{
  "d_shared_expert": 320,
  "moe_layers": [1, 2, 3, 4, 5, 6, 7],
  "init_std_qkv": 0.0251,
  "init_std_up": 0.0251,
  "init_std_down": 0.0,
  "lr_head": 0.00618,
  "warmup_steps": 271,
  "final_lr_fraction": 0.0,
  "batch_tokens": 131072
}
Below are experts of layer 4 (counted from 0) of a mixture-of-experts language model. Rows are named router (the router's row for the expert), up (a neuron's input weights, with its number), down (a neuron's output weights, with its number) and show model dimensions 112-223. Each number is 500 + 40 x the weight over its row's rms, rounded and kept within 0 to 999. Numbers have three digits each.
Before each expert's rows: a language model's description of what the expert responds to; "comes before" lists some tokens at least twice as common just after its tokens as in all text. This comes from a sample of Wikipedia text that the model never trained on. Tokens count by the router's weight.

# expert 47
Description: Past-tense and -ing endings and phrasal particles after verbs, such as drawn up, hunting down, sponsor-ed, built, established, founded.
comes before: " the", " by", " to", " in", " a", " with"
router:475535493473503459537544452462474476539451513478456461465458488461558525459502469490526525576459541479561458424512495484514490477466513555554567382497445544502458525546484504468505554516568544508569440542513509554507508441476476527498546475573479490506529456432468558420502519503541537516506490553521549479508433493485517489519502515465
up0:435377548447506504515506480512521531527405482464496511456463446507472461480509513473517483489434484536428524552531555536563519471488376537457575464432450409509524467500527425535461514406466535546450458466542488560479566506512441475469430483508504505462564514450516548566482543537438494482491500474520476457460485527475376566465551480526
down0:497524508496459599529476509440492472510496463517474464450507480456490533512487540483486462478489498494547483516535553506567561545508474513448485523561506495591424519493501510477525495500473528532512530499475490455536456548501445522486517445476494504538484492498546510491466549473502442515470526512540501491458470528528593474541561452470
up1:528464466557486489485495517460574501469501466507481447584529444503619490533454515558508498446548408505493452477494502418472540538522480511476464517480528513508487434501521463456457457478502484565506476530496541471464559519490590488376467494524503561526553536464496494521498475522460506469491497492490518458469512470494514425505479495439
down1:477496511528483526513485607482489497582463511472457517535537516564504479516542435462452482461500505474534468543477520543560491411503563452525498464492526472501469482441487484491587501505429405519545493500515492573579463553499501484558382486452493514551458465470424446520593535548503470412496554516469487469479559573564522562523444499451
up2:407486460495522534501491451508484488488476550553495468531536457479525509517521526565463498513486530595415543489484487462525465498511542460517530527409520533423523517462497416481459490490486508508517478524453577482507496454448537446437510441546428524545492510460501539522476487461394524535502442443454444519495520490513530520463472503497
down2:501472537464501481564407485493473484547411553452543471504493474541436504466445484433504559505478495523477494486501596545520594464454483452475498521582485489510456560493536510546571425603505589472496480490506481530509513497495567513534435570488549473510526464526428515520403485512486519503497523489522497472511525500479513493519498442520
up3:534480556546477497477474430470465531534487482544510533420447506524474469523481504510481466529538517498460536488533618571466533512528510458439557536531565543551545470557524571466535515518483522518491549553505398438525458496590542508556582452534526461480490504542449511459521534539528487530460480441477552440475515458550474466486518520505
down3:536549517512551493526561424523553572454536438541509454497551482495482553532490482524427568487585528479430512465491475450495573510517506464511535489416487479508556519575493447531455566515546520512533512483564601496467502487500527565490511512532506515495502546477525471503493450511537519447515549525497548527496504607487527537466541468490
up4:553529567509535512497451502498488449455602494585520582492475508485413499500551503500538472478474488493440467508540419402480502477519468500448523498567493490413516548558501548508464458468536456473486424489529509461520514552541477576571492530512566446473511493511579418504497567569505467419438444589520537541510518424409356468533506481512
down4:405551455517528463429541430538532483513483523528537523539503445507466579564479531449535512542507502551537506530458583426567481513463475497483435514480474532454486496499495511483470515511505454455455488485467501558549529459583563433503565509524557492512498492467530546411520490516509519481528507524476496513550364449478508497454489461466
up5:457468542510538467494506476544464460517484582492451516469476521543484492497541489565532471464443521453518509457561539552476536490464481462530574460532463541554501542503512447498515608480522515489479545528500507536496426426505563486540545473514444548507427450523506494523527525481468518499503538565449440511527577540446529541428542490497
down5:550431488506456576493516410495501581486395507509466427508458519495519461477477476445453569521513443535532510500533504512529510441487543474496546537506520540519458536552465490486522526504612501520505527481519461536516399486424530494443540471503475525502487479445500521428506492486460497531513499526583491522516471500581555494502513476505
up6:510533448538526500487537497490512512493488503444545532492548566482471502586512516510483466539465495512553475493560516540526517577490448470586511511493488502493496507574486493509539463478452540440517543470545472477448598566530579545460535465510510490496502511567481508494519426530439397497395552483562489511425534505525468492524492494545
down6:522564532527555455470507486569460530492528540548570550416519492409474525429474464463512437555445505505464438505478543578441444546467542500588461512558464466527472489518498477513453538460534489470467557555572454477543491391456542498541515476581537450474494589441499468515469528437535490471509502465542516517449545530522550510493504536558
up7:578478541548522515485562448514480502476469439439487430440481493479478511604562459535516505525518554519472500441529529505462450532475540455506525523461562452515471486571438486448547512561502490453536444443517480585520533499535483480522504526458477550531494444423480506495480506548503493453486524526425404442551561549466478517478560450523
down7:445509468528527496519437557480519509438437537532482452564484483558460497453446442483565557498443496462472553499560504586548484499499459496462505529497525546475528602489485540557456531542483514571477494496463493476556490447582461431442412533554459494480472476449535431521517511511514436634510504449427553497439444467510525502428484465527
up8:500460551477566480521461455466569480525497490494472478484568553471521418451446427509451400504471565563521541526504487574507568484544498430497522487471550540475489479630530562527499540450496461482507556485552529520529419493528506480483485534477493517489501460506541528558444506517518390437447596556533496531526514529501443562501474528486
down8:524586484520512475575570480467454487513538528515501463556472510486526493475575523416551502534532473454543498584512504440502566522476426524610575517510485540509580489487499473549588483500462471625566547420513464417513507448497498501469524570566511501532521533462481493481430496536492448545429425462465511550535511449536527537528501472464

# expert 45
Description: Forms of be and have, modal verbs and also after subjects, plus the -ly ending of adverbs like traditionally, inherently.
comes before: " a", " been", " to", " be", " not", " in"
router:477455434536468506515505475481436508487550508478475472531486491528526502438497462461475540506525417458474466429482404523495423434491541518511507451419493522535480443570521512493437519466546566519525482537518497542501545422465532486450527511487434490506474504425486450433523529455538519543505562548503480538485413514517488530546465607519
up0:453492504417503463539518455472545527555518529479489483490566526494483414529528530499552467522463533468562468618509478433532511542471458505472556485503507483572563477514497472510474522524520477494523508491503487537565545479535511469516522420497485525477546466518538501587491505497446471412526542455550464455489573479475565487435568486463
down0:497528600451505478495531476484468533513485599488488422522432470527508510490459514525498526517463486602522502492454489454464560452482513478512506495562407518513455539487519555555517468497508489542550483466503524483553398516508534480536592465508493514560575483462556489435495498461515463537520550528419520507486518520481506536451581459404
up1:497470471511481531536545548521485491519512505539528498455485562490448449528521547451485504531545509466478542625502469546525523457529535484525507436455496420460525534461442465540572438398495514508446532513424467477451519473527379439526456569441517504511551578582510484504541532515423444455455478511564466554442549529472504459475508515568
down1:529535515579481523527501483512486544490532410484520547457518561447495527542456489428520460547575504562483426536509500593523417562537451519499490457487523459577507561546607520511540445474420526497531545455484503540524577488451483491455485494462500465526511561532419426534491507491526515482528494471474498502377521436483532512523461567578
up2:484490563413417525474506537501464510512448510460519542499520503490483588545516549499568535467538516576518458552554490469538470533542552415533538449477542540512510464487488555554580414509487427555524497423437514512517485510491490461476496416514493555401496547458542466496511587480495465471494552518409493518423532535504595515494546492527
down2:448535509465527526514518425495482466508519586507502483445476472516498504443535461502506458531479534509551401562523596482510503583441491473492481532514540570552541509548482557511479444490531454430579465549498479528542464492498523501457519589449526480522486493508477504605442450532503538466557503524470568545495540450465564444495463523500
up3:479416494512538465427529512430396535482428529507480488498501514443511462479423510486532491533489557496502556525498479479497524548512429442466522471495583427471478503485538416474510491585438528537517431549579515416479520504524505502500550509466439468505497430441558492516465514513526535531531525428458509482515477509416513475457464402564
down3:505501518569507518581518525568455529503535537560457516514523519464537490449468435465480457444450498552574455579514509518484522524512449505538481495514547496493388486517424498514546502470609513599491582610468426568471492485498393505486567475523499427482522469546500468539513514458470476460500533483495535464529494497497478476519517425503
up4:505513541445487438535461519471438512502542530478441528552420472485450468556548565536507528486463529470530462474550474465476491487474506591600554549566540478462551471422588450535480500536488423500535485530561514510527490554494441502526521503396431495417524562477611498457529464474505535512524547490488493460500530461532484490480508514506
down4:486488513516535508495503507515428492512526531421503450525538492479419537493539439524524449547457481556553489452513483486474526529529453505482446473552503518470497536463468465470522555451452510417528438499424466502478518524518495502517452506515549491525521490536514626501487534602503606488423530501492419529599509539480567434565493455473
up5:468501507461496435494457483517555527488549522460472483508469512515508496452481510504563397551524523571543497495516449527535470539519490520449523472468508437501510559523459457491482430494582428513449501508534501503522451499481472519518503482524549510551580501561550531515447439493540487461440574520418464493521477555467505483500498518489
down5:508582491506421523430540484540556535495493517445502503525490507428480499444485493487531464486555498528516397500516488495518507487560488519428486462503491544521475506484485481503586543447433447581484510502445580453490549593560528562464500464392513466569455446483470416488538517429552486503489527439538569533466489529514544540504542469485
up6:516540529505596516538538501472585526466443524525431467403446516591563507531429499508457435506520522495550555494553522467496542472393468490519449443520387498522559465523471427525447507455490495509518477447534533503462473503475526486477481516481483461460501479418409486470481520544495527463519510504527482492478503492572413440572510521439
down6:582488482532527525433591459548498440421527435543550554501479496512497491457555543549461508439484472511502523539481511472471432502505501469482463570503526475525562466474440585458558519471515523440495550472458547507550533385409522536471526551491516549506452534521570572490467585442510482530424488564478557490608536478520486482443511451531
up7:529599489488493477542473502483587488480559479490506462545511569628479532451495522559518486533508480515522485439529495512528476535399484395466500498549422413580540513500518496550516553502492438466482453436488534539552471514469485428534461517496430398453555465483467478486529461482419478503523462509570477549616517524453424523544524437532
down7:475498507553475525491530501509531472444536512490478524506471496480515474524541473474471496543469522545517476444540482526475490478562534491523521453516519463511503405534478488459509374465509486448549479399453507509481503440519451539553478535515529499496505514484561536480461554470553460502454570513499511470447512497519473503501482437474
up8:483482516486510426512505478472409462507477561495447473523425497453456489529582487528568513624576537472489498496551532453517535493515497491529570514556502571386440489492491482444516437419504489475466474474474537518433500476512468454520453481477586483525472535455498512490480528520540429533539423496503486534473509475541512507457540462532
down8:459452488492548521526440515505485455498479518520562501487500554522487479389466411501521515493438532480519515499483516509445543480485500446541475501545508539500469481429493519455492452475504552530474487482458493490442552462475506509560473533551449525542486541558493606533459434460461536447463492544502529541546505566470537439444464485445

# expert 18
Description: Line breaks, slashes and labels in taxonomy and statistics infoboxes, such as Kingdom, Density, km/s, UTC, IUCN.
comes before: "-", ":", "2", "{", " UTC", " /"
router:438496502499449454436481496518577413488516494531546548551481502447491520430484438514519449427538517512572468455451550443495494492445524472456457578534482529479552514462481493458489537559520529501514538511491472420434466521507526532494517559535484463516455501504470442552553444569458484466460545425506506443596499511526523443482469558496
up0:524512596513480542496524529490463535495512478496485523476582587445484429472519501540506498497484530465462475488479517566423516466537542457499492500469440490435530563503481443443515543499481495532533570564430525515602507502428512487573477448559542497463487568452530553471469420551517493505507528571579504487475563505509447473419467508482
down0:490500483547455552561517453491493540567469482540487479484502459464500553477516416463534483475535477531523473492535468455447480505483484595461488501535411411565521474578514525561520493577455460517437503510483554511553530535478528480552483466510548486463472509539498512576490498529429463452438456503547463487477501462424498525508512510466
up1:432511461514481454504517481469525432534486580465401453460515482512473481509451550483492519450466549446538488550546542593415530454556528409492457491482549475525483537493474603520503470521469530517491520533575500531577520478530502545475555480513469553476523487538545522547511488538516504467463475507474499473500479520466536489433485467492
down1:483481526500485515522497581547447479472485477456520391468489472545502495530512455518477565437496557476448563480515559534507446579492501532444455534536481524427556541457478572514496538470497517609473483486477441517532501549533510493507459523493501499519487453517488477443509457490521512486396594488516531533504517487524492498478467499497
up2:440498519496489569420522565471516417488498509452491506573465473438497474564550511386516455483472458479426515544502460494468537465457552536541528507515485461532470509407514519478455503461533511543528492519486473495508470560523568458528438488560476519544524474563441481465515442538518505531489451398446533537504474497505527522467499430529
down2:465532505480497406526436531571494512478592519505526466565501534504521551462533528460559533511555471557441494443525508500435589419505446446489502545527510594422463526551492442453526525523435485471476503557556462499547440472552462568416482529546527520469487471450550501485581497495541499500492574504466528515395544475555461563505477535465
up3:452406525533504525513519535486426509432424552523452465503473476468489457496533510559462520546490520483377543447574507520494478509508497453491510505475461528553428470503491527509529575395430509490516518431575424534464463561493433442568521420546436440487494456539512446451427447557463563501471467413517520503483506581499545517488573510531
down3:497526486487462511484510500461444491482519475528519500516506555520514459473499511481518498574537493420555546452435564479500466468519450511513544482469598520513478453458447471570447472501501499493430478549488542439481542426533574480491479503572483598536482508578494467541445542477498578552416446570544479457560507434552529416497513540472
up4:448534560469513489539542508491491447500515507503468568516525511464470461537528500513476538491541463521444528477516464522481484493497497436481444456528513506432502502483534506544512506441558532518441558505516466530536507476476504569471522525527519521570455482491577538540443475446502502492553517510500471449478571498442546443463520393503
down4:478486445542513520530508498495523409510509481504487474442481535553526461550534511509544454480538510464515530459512552535513446483465498450579537462519584518512490574472508477450501590484512561439491491489526522454540470551483466532442447514553535462485496583534563457488512521470472502550519496519469526513539461533617479481459504498450
up5:474494464524447496521531495528474465421503507470475495464484549552505514386494456507497510533527437456392479523473525515433562429499419464560457502477513483517464488504489507467516487498503459509544545538538443437484510536509501504535463558497493531575566517551560480469443504512479549519581507530575499462465508517545521503569492550541
down5:468452450507468556483640393522552560497491510519516498524457482520541510453556474469530447494547490508523494490553490584556425481441462545571492477500465522492512428497487493446481502503382516467538565521469519491494503473534552501584497474525523434486432494481522490524512471475521558479475485546465531517413492473503567487558496454387
up6:542536428471546495481570538378498505550496459485552529483498500450489537483444516522476540549545520504521503573546519513535574501530457480498502492461550535517523492472479454448453495506414481519489522530441450446536503482517531461532524520509500564505530515426500530513482496495471535497594506523487478512421460541515572505493476499420
down6:536510525509516514471442501485466491443502477475543482500521503514484447502466558457493528458519465532512546429551468500455479501537447449478497491518471516496450575419511495616527477444487521533428493465417453468518469504527477457478523514545487470515451486436529485471576455464484462488551543477430485430589465518506533543551459546510
up7:477449503525489458416470472440431557411530460515510554469484571514565534507421570510471516476500489492462486504446428460532510425520469441489506488479514485461468480507513474466509564505522451454520530439502507572481473513480468499497500524483450468384449550461543431521463408475486440526465476566478457434535507553531533538510528491529
down7:559508492491470494451510492429525478498515534446425457500483552540442433488543518479529412470468490548502468496520541513479514508464451485559444408448484505474523471605464525530516491531482491489448464493526518541490495544481552514482550499456503470523528505554562521507420548447487507522504442493519497394486458510501485502425573523422
up8:522444503421590489467503507524547534434428463497533537505426487486443457512577509453532484621450533472423483428503462484552541484527514442477506496553474548458520547509462506475570499554452521512529480445542466570507512542504478415544556494518517634434516530444481516535520494546471523448553449441502488486474511506509500560411494519528
down8:494557513586557487464531529443435514609518480479536509450476517607450516515432540565525484520509486509544579447431460452469485443494522471460521486508502527544521498523453476519513515472536496481476485481549475459438517461476477586552411510523508538476466523517576447533412497503539443476500439518574571480495558487492467509531497483508